Below are experts of layer 5 (counted from 0) of a mixture-of-experts language model. Rows are named router (the router's row for the expert), gate (a neuron's input weights, with its number), up (a neuron's input weights, with its number) and show model dimensions 0-255. Each number is 500 + 25 x the weight over its row's rms, rounded and kept within 0 to 999. Numbers have three digits each.
Before each expert's rows: "mostly gets" lists some tokens that are sent to it at least half of the time. This comes from a sample of Wikipedia text that the model never trained on.

# expert 33
mostly gets: " spect", "end", "ogn", " MPC", "urd", " graduated"
router:541510543471448518486497510512560498474464490546493529478516475508511529496519535529517464533482491491479574438497504491436480507532490492471493524488505491515510491469508455529519482467469504476461535492529483496468519509476527463534488515476489499490447469492494531486503472489524488488527548466515536547512489475530519513517508480469462526531502465523486485508498521509503482461476522476507499477463526516486506512517469496488484501502553508494504512514494532544531538464495502492484473506521488464509526532538496471473491517485535508527493491488510484452528502483447523519487540458501553474473542503509501478509507477497492505484525478462495478451459524496499479463453515489514485515462560499508467496527546524504498499495502537510534517486486522485493465513492502
gate1:504507461523496521513504492466488511474537490482486497476500513506497488495481474470498480462522541489486453517511482478489521494455520529513540487533507493544503477466488512483502511509514510498517499495475506482541476522484494543530536509498529486493516467516479508512509466507472508510494501527482486521479467491507492473516463498518495495508496507456488472491548496433492557448523518484517501576509478500442547493528476502496553515532503490505529495517486490520516513573497528441520515529501526468520502462509499526516470516486517490472478499513429494472502570465523517556505483512468511454466490533484457497517453499535524510521500515492536497487500519535472494501480481500454526485497542491521498564539502478522478535474496491491563513499523516525512500514487489
up1:471498496490485476500500527474476529500497538491533497514514490514494509519541506479482489535515486484474510493418471485507472491511515487513536500505500545558559506542496493472557530534496529488538515447515463512531531511475529466550539533508552493490506468478549447515499526506490495525555528449470488499494488516440512485498487491502481493548516516466469509500509494483517530436501499474525505545469493462495551458491490469490467489520521465459479492486507500503499521528467518475491477486507498484459543515542477495523471489529493447483512490509464490492501526489474508516499513498506471504489506466482456520489492517504511489495490503445507497494458531557527501485479488469525489491539511470526477524527493465539493497499500491493479525487500517516519501463521485
gate2:485506492563493500500508512457508561520514466509466511545431499524505501504507505516460528484530465528472462473487530457469479467534502498513456500527507503478539495469482486505552488473503517518481538513543516543484468576549521496559511493475475484528522470482495450542496486475490507512509470505496488482451493501487477540509490504476538482514471533519506509468526491490519496503514500527496472503504477495474505477460528467517537536492533478489495511496514511534465530493512517526499504516502501504485543486482531516530527497446512505509465488421512513464472478502516494506483509490511518487563555550485495449516482522511458485507515507508516470521501498518526535510491516506476474484465517500528478534527506496502489469490491489519475511517527515477535521499465518
up2:480472512559483498518505470507483534524491466565469513522489498532545484528507515495496537479524453509453509450485471526471509480497476542537534509481500516513477471485508490467564507489503542493476500516552485538506542518549493455552523512495480487506514490478508458500545519444474505541493495509492528519475540477483481472502461476488518504547513509548499490503502467470510471492476488499477504502470501473486474509481525461481493508529511514515464495477522543494516554471482522503496511507551481533479530501501496475524533524498491538511510501479501540487466496530480486525533504466476511482495524518520540474485473523534452475518512529490470477528486496514524517501512552525537475497475504449511497505480511499511467473509512488489542508539516525497491547454497507
gate3:484512496549488470516502505476503500484510508504485501531487505486512498484521486497498491484479491491489520506475475501492446549461517530491513487511544518477512476496534482548507531466475517541479510468500475565515448527452497481542494499516487526515518484510448518535526519496503501456532514525533493465501473476489519497516494543498489541519481498510528562492521554501498486455536504463524500477492519499517479480544518463521524516485481511463481494510490494505489485496491508538476503488516544488462487478516454548489497485527511442530531499507489537463497498504480545523538526513471500454488501527472532483451475467500501491500452541526490475524509507540509529476497490503494549491475473438491491477524508482456480503491479467527492536479484537480515482443457541
up3:468464505498496523508521536531506496480455472519537509497527497491512529535518520484475482506533513533511513464536465461512482495513451503492464473529442542500458450511501495443520497497515521473509531512531494536497448500497457455492496501516474469540496515480496502447503547496512513469532518477530486515529453526556464527508503530473495538502503497498525481491468543492540511557502505464533506501514494495532538518494545500528478495479528467510490510505501518512489486505492466505472490543518459479499478525516507497491494475468461460490485536471509494471524482520527509514506481512482476488519498475499479528490486492507546485531480501501521477544527483516498490501514551471520548456521461473560515539514501464520536542468528487491470502472470492511471497526494502
gate4:491515473520493483524503506496462492535491505466508525472527521509495495495512502486518486482509480501490495488458499513516486566483509477552479489507485488478512496450490516492520529505515492508499501518489481539472545539481507441497512506547516507465511497466470471488454492513475513516466478478473486567518498467503523477534468482464492458500501486496502492509563518511491494463519540544515493500484490483485566496469456492508480481523497495492488452551498496510518480482467505475510515511524497454518490503515478551456528549516531555454494504526491521545531524458492512517476489497474507459551520527498499437470509487522497501497496517492568486509481504527500522512466511446466522501459518504532499497513466469483519495488496518484459528516512518491511449491563511
up4:488531525522504470530504476515514527469478469518488469496541562528516498509517505505537505515457492483513526516472468455465528468487503509499478485512469470502466479501499496520522524479497505480495508491474526513485484512520530473569540520511481526455504526520494551454525500519513502494488468536495506521524522499483458479489508499469474453484470484498485521507489517578525477495493500509524517487493515515485490451501487527545578486471523507516529492525457479511476521489487509444497514560463491526513506502496464527513486501470494467505499458543513511465477509481493487503480533516479519505475506532519513484510504495514459467460534477492502529534486524465517491444454476524509484492484477511494524535429556481522478480508494522479525483549497483478466501471504517
gate5:505478496500541500468479468478465520531505499512501497492521516470520506517544467493475494493479490492489482485498515522515496500508505495466535515512513470504526529496505471538452473505501493523480534497478455498482514518526525483442498519504530506546505492529486475469494492427544515498427464492531479499518493486523514534517485543484487524502472481480487474473520516512537532455504486510500441486467486449520526503509448497533484496452522486503489443496479484475471499548500486499502539519496508494499471493503503479521532522438479493508504486444526481519478518503478469497515514466540557496509503503511507492503508494451526446507510576508472481462517458521489497495513482547472478498502488500454448534501472507522486492556480514517497461476522509476500542488476483
up5:452505507520473536493514533487503493495512517479484488500510493487527490501500507511518531481513495530545484501507478508526519487519482513521432483547507478473466461438464518451468481493496490459501488469481578504475498448515471510492531508507503496475523495498549510497504545505482485506537503471508482548496528507492517462492491486502511479507522513480539499507515514480456470522536492482514509501519454536457517488508486506477507525508510462511470566459495510511475491452479543513476492508484502506542509505487554498488480480518545547513505523519486499504514469482504517495439514519492465510521497489481484467511495528534442522503470445521536471508479507458501462539524469481515520520487497469545509461504516493497565495475508463499486513533479495474495485513529440
gate6:472468493505488493469516542453471515477541514494484499508500504513530486481490452473519480504532521478454472495472510473481504465530572490519532515449518503535506554532556529498493428496473540497516494461515482523511528515492510512521500536521507478496534543488504485509500504466520501492491482475494478464501502523484486527510501537499513490517504492484441536491544500481457502456521467511522550491486464470484538490516490458473503494521541526529478489517550500511454486492505457489495508508536507517524517502467447510544526493514507496472486470501502515511515512487509492478537461527500458486495513484491529518490474531520552513486488530478484487480477483545511484518529492478482466494521513540512480433481497501482447516519481475519513473505515525447536529473487496
up6:516513498523534473528527522497478511509474480493521469459523473499511499478493499493507507521512522496514526484490510535472504493536489519443507497480478482484529496510477487469550537497487466486530500493498493489504516529570498488482524512506526502496499508514557494470487493513509513490490487471466501526498481484482505517456496470478555517471521517521519497504479489475512517474499447495501486489536451442499491526503535482541485523492509462502493547445540510517479525473545514540491497537506551494474513509460506467512504500477472498452533470420486479525509462483477528487501539496488483495483481479519463480507498486489464498513483507430492489553495488525547501482520489553483486461511452495506504509495462458545506525475438530535546531529521487477466488516505492
gate7:493510527563471479526536498462517491494483500508510493517459506524554502490512489532534527541521517475517441476455509534500482492500542471504503515535534494506527513496477485498514505454537456503468462465476494524513575458487512521462538532459489530528518460483457537503474499485449500495557504524498494469499490470467490468463501496523515475504487490506519513498447496515473500483498498475521516471477485499581488492548533466515528515467502497520498522505499498527505519513485521498535478507468534505501495512503492530492488473514565487477515538505494522491459490510464510536518496502508513542504523506445467471519516503487475508508505521509479506456516488498510516464457489508524493520496479483508500485506563557471512516532498478500532542508529507478506509527498523
up7:532516494524501572535510497511493512483468481523518517516496515514523472535505519518511494499549479548483470484460501520495524480548497507469491519533490524496496527530502497479476459456535481480487531523499500459460521543501526464541540513509515490523469472540480470573457476500513527477539491483511480481515469497535496472507501538499482508499527507530474486476459476493513510546515554490517470484531507496538517502482498500488455475518512484508476508471490508530474520475489487451501520487481474503499469506553488440480515517514491514474516483496500492491482493512458508506492463524518547550497536520487515512531526490543514542540552508477491488456499491543485484492469518486495472550510479531491492493482516498498493464469544533480435518480490538501478474499513489
gate8:485480527527486522459548538493524491462491476513524460526475562506514467480507506498527516548512501490496473462482524495480443508459487514520522507522509556490501496520439479446510513462552509524476483448474525505482485476476467467520519483511557470500503462509478508479461495463495535476532492486513500524463479472511519476501470473476514459497459490549571519514491491505509505512511535502489510451484509518525523492499532484471476501502507479548529490499485484504506496494487515478509529521464484492511497517519540512491539501474524510509526505508523478533472547518496496517535521503512478488471529497420511504465488473499495539473503497478478489484543531477507501463510497492509509493518507498464486457466501467495516535467524492497472525497450533481458494537517522
up8:504472531506471505460553518478496512518487488505533486472541483448554552490516530503536504509466524490511480486457455542523465496501486542490484468459479502497535540539461492489514533483536514482462488439525491501517515469446529450505501493515519499533501482471492549484524511485541512450526468493539475538505518469501508457519496448510521537502504491546521505458521525505506497524543513512524516500492484525516519490490515521492471466510485497530500453482500492447469518475511500488494497535535498491502462535501553524500486496501502522478515510498506495496487496464490519506501511459529497470499515450443500524482493513516488506507480520497489477502474528509513512510512477452525496518513486482468480498512484499545510537537502507540499558506466518457443523511487482
gate9:491498451480490520486554524526497473482472533505542505508488529483451496504468486503478514475543443484517513489474513491525432527486509484471506483530503504495465481513474542500476468522511502516503466492488510488525513516507477424527492495505508481535519487520520489500537498474450509461456505498562490534473505480540522511466474476471486496519486481519518493481540526481485521527464512492511488534522504515513488530495501521526488525514481515456549469519489504499542470461515457477489487525497486477484454536520542504483490511476496499498506519504508484511483542484552470500544454489464511458502460530484473473486476507467458518538487502433530528513481488484548491516515522470531478524486465506500487501508507534518503512530464457469509488486528472522489469531517520
up9:461485514505480500481516475536471489503497505477466495503512474462505488513479511499549534497541494508532499512466479511497516518525493487479500533490534521487503509499466513473528514516545497502514539495494503502508500527503491449524479499484515513511496473539494520457512484478490492503530479533487518530485504530485516467461507466501481504499488502479481514479519513545504499486489479450543545509525524499414447538480471481491461552512540457534462531447526505489477492504516521526489487509453570489505479477526473519495492439498503500481459463499481451472521493498498506489507536530500501530503506476499480507550492495484481496503509472512491462491525541505517520439499512517555461483488531555511487526508521531499509519494503473478528525459441547495545519474509461
gate10:465499496510486496501458491484469499458493537458522479553482468494531481501514466515507486531497523494474513512485478504515514457487469571546487492579493504451499501498505473491516522486520508547513495522584517482535503513521524459528511494523517506478520503485497507508486514501509509517517454509506465536492521505548476511531428523499457468537536495492465474467504461441478510498489468488534485495498493500486485469511492477517588525489468470537468485514474504514498482470492476478493483508511547506494530488505475487502488513482482529528507504509466550542472499536476529508513505478473505494456509535463515467496485523490511515484488532537509498478538521523493542483486455519490505486513532477485480492510494471534468497494482503489487535485463501498525536496503470
up10:507508523526489534517501533525476506489468511510510518519498530468551503534474482522469478489531460523553480484505500479499451563529501482500507470468505535508506522490489550430533506487481500517468507507543515553518485510493488533484465505488518518520506484470503515524544507488488481488515482476470509499508516520498463532455515467495558488512473523522503481518514521512496480484509511480503503539505512507498501491478516530463483536531508488503473529497461465524477520466491520524508461511483459548499451548497470493550491473507485519506501523477511488530509538525522497503485489514473492453501520474510504461446501483469508539467522543524528471480442508480511450472515548482506484486505490445515526465510517496484465529523464522475470522512499494544489472502558485
gate11:452451524509490479473510542483476483480484466517495483516525524499491470478501477457492519472492482460486517515539533477516480500497502486549520512518503550498479508491503546490490547520527507511470499484468505573518484502477455458528510481493507472523545519500509493507469543475538550490480495463538479485473519480490495482531477483508487463515488463483526525517548527473486462475520501504479532484474549443522501475534529501531526487524468464505487452487469473521524527511519532556520482501480541520505515502517499512513510524532447505513539499494519486502513535506522459465498484509473508508488511493483477507465458530503528516538495541475523463541505499491508486502513487502532510518504465479546507465496512511491551479507499436498471499516504457547526494495485497
up11:486510502486521545512488483546509511514470467481526454494504513504521535492438500520462434533509514534541474513464483555550511485465487492483478488530498490524514499487545539479498514487500493529541472477513504474514505515497489470437483520508507525524517481523499546531544465521493483499472503511529514519505497491491532489530485524542461520477505489522491446473495502505553477496537515496516500535517472502530492522498527532524485512497526479518493454475485507525544490455503503543515486480531497436538470493474495478502513519483500511537492500516465490492467498445526502505502493485460485511505421462521508492514508511518472490478475497503506478572532519531511505507454562530492550497497507517518500519491509494502504460521548496505498487510502535536516505490519505
gate12:460495502535475520475467512471496541500480514524505480536491507479564510557465513565496462512492496518485492491499480474512494442484536482535513532497524478468504506543480510494477517505473486489490516479494479555511522508494497466500470506537498490495539527481476506507456506454507519467515483497474492413444492494493534514487493495521512499529502465515516526478515533481501503512489542471500487478509455514466502492490499504497512486489504485507487552518481513482496466470472499514438486527512484499533523515522507490517538503526488526513453496521457472491497475481477501479483494508496503510544494540498485437529471519534448514506494540563523505495456546494521539485539472526476527533499545522510493562497486515515486507468492494500490496530489525507548530509528499
up12:511536488541513487437523507495489540523494519468523536507470476511524427519497465484485526540559536509480520495481540497494465505507500503513531496470507500493481481524503531463470510488493481489506501538521509511483504486525526506526538488515527522501520500472524475537455523536490552477530505533470523525483505471485534538510497512502497535485513502478518451498520511516491500526501550516489532454506547484452528491503435412541489505474508487493415506478489516540463481506494465546510464533479526525499488523504481503516498466500496477470511511471535493536504523515497517483468513499482556508488511524480500456487481478487501489508496494509536489496510487488513517514513463500520520524507494512512504537546483446502487522481499499520515506471516535530501526453509514
gate13:485474501504482501490498519471502512524489504493507475508494512528444447529505500527488519535515505535545563484512528496495516463484500518494523511495539481475521500510529535520491501503530486481471503530523478521492487473515477487547489533472450514543510495513513466523506490515480492487495508463531477495494493514492494493511468446468549489513462481490536512499452460560498538452495483505498441489544506492523511516486509513508537550520520501490485483502547505458509542474486507524470487516539468518548481449492534493432500497532494524509468526455500474508512508470512479506458505490509481522515505511458507477507492520526491550489482566516487483518512488534579501497516491512550468540499499475511505510476455501493471508508472492488527512487539480497500557521490513
up13:501497508479533540490529546496513527519500540540549508468464460495524505523504514523473478506479479524462508497485528524515464505484500498508462474489494480503473517560512502475471467507492469511494509525490494508509553462535550513538513511506499499486496529515532477563555472550466521465482506530507482538497511501517504520498540489516471524512502485468498485502547483526509530528525477480477491507520495502495517523503525460443510493523508460507524522484536534486471518499503488480540492537506511540518495508475510483508495511533450455473543482493525527507547456515520488510481476486564498519537531479491476527513515492513576506528509478502491488478524490539498517497514474523460487540500448533489527461479528477461494465547486491487512504464493513506514495520510538
gate14:514499492538497467528493520514566492504511492542494487536462519487509490522528507472493496498474560510466536491502481537523520497544487494515529501495504491508475498524498544541493484515507511545480519482493515525477487497496493505508499455497506582507526502462484462494514476548531515525504477501540472508479507463506512495559479479520513482534528521480493500494589446510493505475506461516482491489494484462510462470500552498523542536503508490499513482524488481489501563469564520543509493475513508464499475521495506486509518477466477519500539473495522477463521478523456464518516501498494506466441513472507479495503484521498472535490485474477501488453508499514515529500513434529462478464480514503499485478479507469500498501462454509479506499532501482473546500487476520
up14:490506495553523516479516514487536498504483491520503496511489466513524474524513549528513475486500543517491486476480514525463531533504493510494540512502524494478477477556483517549508461491489476515498540487452486511487509508551481512537450532519529522500507473496496499485474490527534498499498484511485486478470493470490464526518447493483502473544480518513529461453546490506501484507501527494480467482502463496482502486484540457508459555520508532501484485564504524512508515439489530517483518510502501486482518500529522494501533487481508534533512503517460515476478465524472539519530537477487529504476507505475511491538521476510486542477473482525543484500502504475508535504513446511483468533496552453542467510511516473536518532496455506518497520499495409495529499494510545
gate15:457518528480477495451503514477510485510465465491493495531502495497484501513528507512521464485465515507472488499503503481494494529518506559520493445458500472471491535499477502522519513505536492455517533476505540585528479489477502465455522472528505521517510508490521496530491543502479502471485480469498514522475462516511527447496491507502526474512526505513507529505503443518511501511516529511449485446458531500514515486508517561504489464485495498577507480481526472510494528531491454541528504499495491524468484508491506515510498530506528485518461523509462516507533510498511485459479478508507486503510451508496472459466497542482495496500463479497588534443524491483503517483530505497511486478498514481512451495480484497509515555506527482495506532503514464487535439484505510
up15:485510496509495481506515515493480496519485498518517489461480525503437507509498473478518464504506485470514480490455524464481550494509521464563515474471475489477487492444496488512481488497497512497538504476511502490538559524501474519498546510506512501490498507511504519519507473507560499468475522503449487513525499541496528490537500513529483492515473598464484471537502509496498498474500519476496488482461463467515531479521480514459499487494500489491520464530498501503492492473523475500549514519520517477489505450484482515534477532479504528497463493495494461498498496491460486457521480544497510480481494530487503482460501467502507450518475531484578496515491501491518467424476511492441493477495485484513515496509551506508474500522507517515468468500539523460574516506546510
gate16:457504492483488458467495507512486458503477467472501498504526499488512559443520496489459516512494525506478469520498510490502501497498545471513482512506515470495509503536513485464519489501475428508512509458504549508502471516537489495540484503518497471526510511520475499494537538523482493558505484504501456486490523519483506524530492485469478481503522459477511522504504546530516475464484519495515481484546429503441542528529457491533484541443525438519469476503502526486479484501473476484504524516503518493493487518527504544521498519527489528538473463471529480549474509518473555493507476510512473514497512471520461515492528535517488507496475492486525566514491487493523517526551480497506498476496493465481490497494512521465526509502472491528494497488495492509408485467481509
up16:499471486517505574497478518494512503468515506532484498546486486522462490513483478498560480506515536483501516513442480495473483479485502524495508490491432509494480508546523523524471466495519555478477514497490489512482509509526554500470519492519504523523485497473494534465487478476531527531468485457486524487475507519519528483486501534500511537462496464528520526559500480477533526552494518505512505584467525462492497491451515505495471462493482522496480490527503464502498512499504492499468511505514487535510533544489474470539502520514475524497503509519481496468525486536487477481462467518509478501461493484491503513503522486532508473474544456461533507510513483528469496524479455490529538511507498500460488519490524421495516468501531506510523469520467446496511508505544474
gate17:520523510542533503458482467452516488517500450509488514507443470499494489500522504484478475481509539481483509492495501493480491505509487471455470502574536500488506504472506469492510470532508484571488486487503482534535507476501495491497485532499491475505518499490508515462465475522477508487459460517524478516487483500453524538532465515556491550535468514540544481480502548509512511517465506511534496502490517551502535529566520510536537505468490514528492469503492482550469498491480488465532480517537503479513547479500490502522522516460513483498532463504499553481527505506492476495529501487523507481526506526486535451481528493492472527519507527504507478501500543534492495464533476493471506491532536480531465459511493503501510496456478522526479543441490525503521475483488524
up17:486430552485470540467497463489487508504531516535513501533473502509476515468498492497480520530468484495499487521486487484493510472479517486489483547516533470484495506519488518491511519515543469489510498451566531507487456474524486546479491498468536514522498508496483514516528514542459525486516517467503458446485481537523476561517501543496488495489518510503544512552481477504492505535485498480487480518508460498441507530511555504539538491526511514502494491502490500475495519527484501537499528527527533516518481486513506479505447479476497524488501503528506478493519497514543460471496538515528465499534502516509479521495508491484482490514532516489513493457487486556514514481512477566489492491472484523524521503512516518509492519487473515508525476473510446473433500591482510
gate18:497513438507509499532501551502480502495498501478525498488487483516505500504477501531494501468497498502502506464455524493458483504551508502495475506536488491492455428477502493499515529518529508470492525513523487486507501538514465506551508496474479472490525516483515471551537461545507461510506487502483534517510508514509461484507469517482503496518516504533530490505503492503469477490497460488500501495500510491537511415509479453501473511483479463502476512481504508503502504505445462529499555480596472517484471538540498490504510529486476553492450497510443505486501557522504487472476521478476508500515490515474484528487465493533535473501484499505516504484482479511520477484505555517539507543469448474481502463496525495490542478541480492496463457530503513540501526460501491
up18:497508468504498540513480528490487530528533507504493525503465496530475480498497469510507516500496481524503519478495446503504499510473501529487423512513464542486556469494435533521501500501509518536519531518589482487460498531486491538479520495466544485493496468504477491523485479529521503481491497438514514513516472548478502515477516550463496506507473507473519504480525532477512502503526490490505478480494505513506549493491508519488487513469493463445492556523533497503513496478510522559508526524506507523473467468502533503483542496520478530530522485482476512549516484520518471476511531509476495465472500509495474516450525463519552489481519486459536481492511491517532522474473506529485489539495508492497484480518502479499526472482526513499517516479506466501523423428506494
gate19:478496498509514492510513509500556548522488527490474480478475532497542501473496499491493484478507538527496478503482523509508483502512480511480486476486506541478511523537515459502518488464491447548476469524486497470448518540526534484481450500518474488473525528526484493496489480538527493457478492542519492514527515521523526510541489467490490480479508518490490465508471493520527515491508527511460507508507538530485506508513501530516491533553502489484457521515504526478515486485485507513495523470506502488545505503463502524484499482499502525544540480447504508548480487544493480481454450521453500500478516498491508447505516515502479498462486458508475578492528494523517530482504481559461485480497472489532457476514470517467501519458508501469565566452505512536533492524499515
up19:471517477516497532497548471517503484511510473462535536486484501488462460492516472462472540537505455458462507495506463531464528526464498496474494502546534498469550508499516505491542528525523498463498502512514552520534522468554503489477505541493545517494486455542493493496482485496537504517487477523508451507534503532459519536511498506481485535471511522478480444475458491472551494565483503555545499504516517509454520476469514513518493463502496482495514475488501477526472507482517491494552528508500507497455502486499495487512517509537471491513545496484520524483529420499510512493563505501505481535505493506499502471512541488480513524508511520483519499522481472490501488501506498485503531471524485519524487490472493538483524487544510495536489460497529520496530487525460488
gate20:466495503541474511488496489504493539553505494528494501509527549506492513484497520475508514513466482481503529473481529531520439513517498484510535499518497532477504485539472518457498485460472487540475483460485507476452513451488477492455476498519525499536527499479514450534454501467507467513508504498485458494494491491526533483462517494510546509487466504478482458500531485492495497468518514480513448469517468512498522507510490473512482515474491494513509513550478512525502490491517503485513514457490533483513473511490530533525528446467508529511505504515528495492527505427570482506513485532481529506522541532504471502554502489543498509471499514503515494470547481526546567516498496539513474435516504501468517493460493492568497488471513497530518509504471501511502532543484513
up20:497489497495504542479479542525461508509522515525480485538505524501471504500561492509529549512542519484485542469456479493471526498497513524515518519527517504517533493502463520464487496438517466510492501507493515451473467532500513547494503500482498496508511521548528472473500466496560458532509509494474491501478505505544492483486526470500522522496507487493490481514535459497491490459573506522466527521521525441486479487456518514487475502497514478569480491535512483513514503521513503480463488498545458524543503503507542476521478471445533507513483497490453474527467524509519486508496445497501546500511507488501501523513492559462510492491494472477497484487499513531506534493502508496540483509494499502439533542495502507555490479462530492513497491508470487517455517464475532
gate21:471507450513506488440497472491491481511477506502537476530487538517501508518453527469535522484530509503520492482484499496494515466503510503515469515498483489467525497496509523493486493516486500530514487477537507528521506486456506530513471493501542503525510480523493493473466530516501534556461465453529468468522483492444444502523434464490509493483512523530542545476444547496490494501486492548470456499468482489461498506528486498516504485488500541519507452495479493464474540528517479434474505513512478482482471500519504521475535487504509506482506506509521505506504496507458518528512526479543541489536544434465538492517482525521498519512487521506515521488517482479503513503518474544462548466457522477521490482503536533483531518485481518549469530499533495484527513466500505
up21:508488516528527486503470479520506502483507499525513482485509542477498540468519525486475514508502481511495501491527503517472530492496476525493512436515510506530504511520480451527520524498542465516505515526523518493499514533505517469506523509529487528514473549467507475513511492513532460466509506475518487511538509532514524479492509491501447505524535444466487510511513512513497493477502483444490512521514482511530475535504560522512561519483498499488469480490427518499476508502556541547517495491534497522495556477460448495454494504526496518468487506493482500489504505515528485497464484522529481498543506545524518543516526486520518527512518451538481488515551503475487480515512551521526500440515466468497537507498450457524502501488508535450538467493501513486446494509535523
gate22:477514481484472530502474491514478457496451461470507461526497465510499522483510482483532501513565476484468488515546488486505485553511527525509521534558535443447508515503482514515497484474515551480536496471478522524515480481494522471534482456468487492514519503532488516475463507497498502509497486503521492499470490484517512484515515534522476508514504499511523555526490509489516496506493526499517530495471445492478519476508569494474495519449523464505520507512482487492476506490472447519581517482484483455497544516500486517506493519518493520508502508506530502483524517493481500486476481495513480519489503541505470439475494497462505516522496520467470462486521498497543466499510455511518524468514525480535474500515545525505543499548493517524539461463478538483497516555463475
up22:524528496487475485477507539498523445509512503489498512539528484418537534489504504508481474502479475485507483495461527489544478506489473484563505501496516486478484509494516473499501550496500493439471493512509447547534481499506468492492516474500499533488499481494512507480506532501485501521531518471485487482497495500490463522532485493481520488531503530504527469465510521501447503519468482485477490497495539469451488470548480523538510450552469492508468512507469469577541471482467530537450440494516522529480509484502481495546489494494456516494519531529505524519505493496520498501506544527488507517489502480481564500529466499441537509508489504514525487505503513482481515483486521461506554496507498525501524532489489478522483522496500474493471484528531507549473502479554476
gate23:482528502523486536497499516524544459478504502496497527470522487546495474501497496506495533524532510526504488494517489482499490485472507513558479515519501475452491511471512501490503440483495479485525490462456483563516518561509477475537561472532496505476526548542444516497472490456492494489518519518509489485506492498533486550515452515510535486486522511497472461497498497498484480496531516512495485454462499517484550511510521495467463505525434509504532510553507474488485458474484517444503496550442483510540538485493483498517529475502476501476491542524456483499500540506515492473470544527474520548529475484501488493515466502536501530522505502541532507486485500464530478522466467504481510508458501499505490513508495535491516493517468541481525484466515501515509484479521534
up23:478498536543502507500451483498517474464529491474529558522525496505464503526530513495523521503476518566509458471544525538504514565487498480508457479533494483450496495486483486473491456501477481488500504483477479549461456492498490484464533519494509520484510495517485531465531490520516513519510506493494491489508486483485482516536469500503529502502527480457520447496462522449526506553499493525528478477515506504488462501493463498543478497497502481528516518485470497472458522540478550462495481522489456497532509501527507489465556462470492509471494508470502513534513500512514484524513564515513536469510512441509498464494490479528471478469465512500508484557509494474508511446472484530516491503507534479492476501514478468474482541503521504479484534482482512507518443478489514
gate24:485494504503476533529504540503523497521472498522508461477517509489514512513532484443515533507540476485453475497496518502500512504455465522509500495488518504526532509488531486495530455480504518522481489509488477486485490540527499461482488542508531455519502440517511462511451472509448487444500499474500518499509536483542532510488475545511497465427504532457511519474527443508522469468537494532484494528504475457486528500495477506513507525494462485461473481476483511541481494492541483518516528514508474524466471499548466490503547529473503511519495507525496457504476512483465511479501477508484534468489474435506473500528502480455551492557496516490484468490513477485506500472519520491480496481488537504488525502511536455509513535510493509530492484472515505498476561516456501
up24:488479469498525476461480550529477460471525445497515521508494495527515483516478532546488467498518511518481463493497495515500481482545518538512527484514514509488460507501529529467521507476488523490482513495573509477516514529524503490535496466496457533461516556449485519520519569508538482506509464486483456479489442504494516519508503520446520519556513519525506496522485467504512553502464509508475513481511500508485499497486527516521493529510504504497517495470491473507488514466488527506484453506516512504498537495493504498522484492549466497461497488489524550501505494548548494489499524498484467525508549483498549518494505496510500491497500498531517496516533513536511528541518510488511499464542480510540520447467454526477478435520449485495503549488462489531495483493499542
gate25:501510491474463545532523530484518515478500505471494471493510513470492506441478478516479530499489472508496521545501497523499533478471473480485493488504501520530542532547477485494520457461513493519465503528528479457524494485474521514537490471484476516454502501494479457527531456523528512533508431454539461509492560464452486533546490467493492511532501482521490492461498511451480495561481489516516483508529514487492501487496520495512499481510490455514563525504495513514461513471504466514490520502489486498526508486497512507482511533462486525500464451458492510490499487484495529477537477507515499506504507472519475474499508531558478507497486494479503447472484491499499500547504499486494459456498507516480498463517497488461538479445564512499540477534482488519551476492470495
up25:508493505511515540467498517475541495530471488501504518515523473515544509515521492508543479492507512510524500523517500501487485465469510484516478516445486486486520534460459512469470494524500512467510489491481504521536479473500497510497466462465519448487485469555495494493491487513495504491516539527487432505512490489488558489523491491522498505548505474491505564489540526483529493452511475492502469507457459504527465492532506528523495489505489505466511466516486522481492504496492501556517485495472501513492510512509483514494514512542515511497568538535509458504478488485441506532466517499526521516442495534492486546505487501514541490479501525505474498498520535490481533517474483521493498526441522527527451528544478485529500484520509512581455511504578503493462527510517494
gate26:508502496534513525468514537532495516503498476530493536479483507512518541488512483507515507536519451506510522483514484513484486523526536507487466436465531496502467508547453448487515538487520520536504493483510465491492559529524491433499499506500494472490502489495496512560537496474485570508499520518511468522485495474496530517518504502499535489497457470502531492502501452477503485479492516481543506466531544493500490525515495517479502497546499500478515486473516518486498464480480507487510502462520542466523517508516506488472565530480518511519488484473511472507528545479482485487531465514549509494470462508497505523524479502546500509524482514489514506504513514504520529473496516465501511510441534512530485421467513526496532467540468468475492478472474532484533548446479509
up26:504443469477520490507488511513481458530518512517492504502484419495527458473554476482478551477497501509477496521494454495482515511466502504463531518535476463511509522483487494499521451531515486429505482556502526550516471495500469550468447526523500521475486499473512477460478507508496466490470484512476537483495538495470495531476515519480492518482514502512468526510482495504531502487472499514500525545506455477539538506500492484524503483506477513521473474450490479510453528522478504480542528513504511499477459482476526511493459510495533525468466456485514504511510496536502468499513519517559512508518506456490498485463522467486504488458508481486486504531498506514463473518522481455548500472568477516496507518529507480499460507491491482537491540497485457526492500506487489
gate27:495506483502497485496518530518519503516528512491481540474475488507454515483503435519503512516476511516502496512518510493471533490560537468520488476479509476544498517481453449497528509554543436495481456523517513520515477459489505501490511452510509483509499528532508459502479474481488512516519507530491536497505541464462453472465494487510508501506491513519469537516519540494486490496487465526521502475476493525473557518470454517450539494473502552528514482516498524526509499527500469453534532475493507502513477492443515496479531554505499567450482500503467533498464501496468485489558457508518516500474507528493478484501490528504493480524470507488487470469507549524512472491497504460524544465476496473465516505499493499467508520481510523481489485512467517508522491473449501
up27:493506508499456516502495519441438459474478490489513445500545525429517480510463523539551502463523483536510539547535459482503514493443494476507473478529511513518491481482497499503465489487491512490523515473459513472517553491498527472483507527510506510545491485474508547483478541489500529510509493502532495502512511516521492485536483511445466476537526499502525541479478456488476495508525501508541515533536494493473519456493489498520509481463507458523533527571461452477467524482518543489478509482522500478460510492501531543500505508520508478532511489495520499524497530456480516501493506516486523506516485538491461474503485503526531542505506510523574489519497495501489471520487497497489493486475540518502445503563493496497515480502530513501508500517491501484523510525507462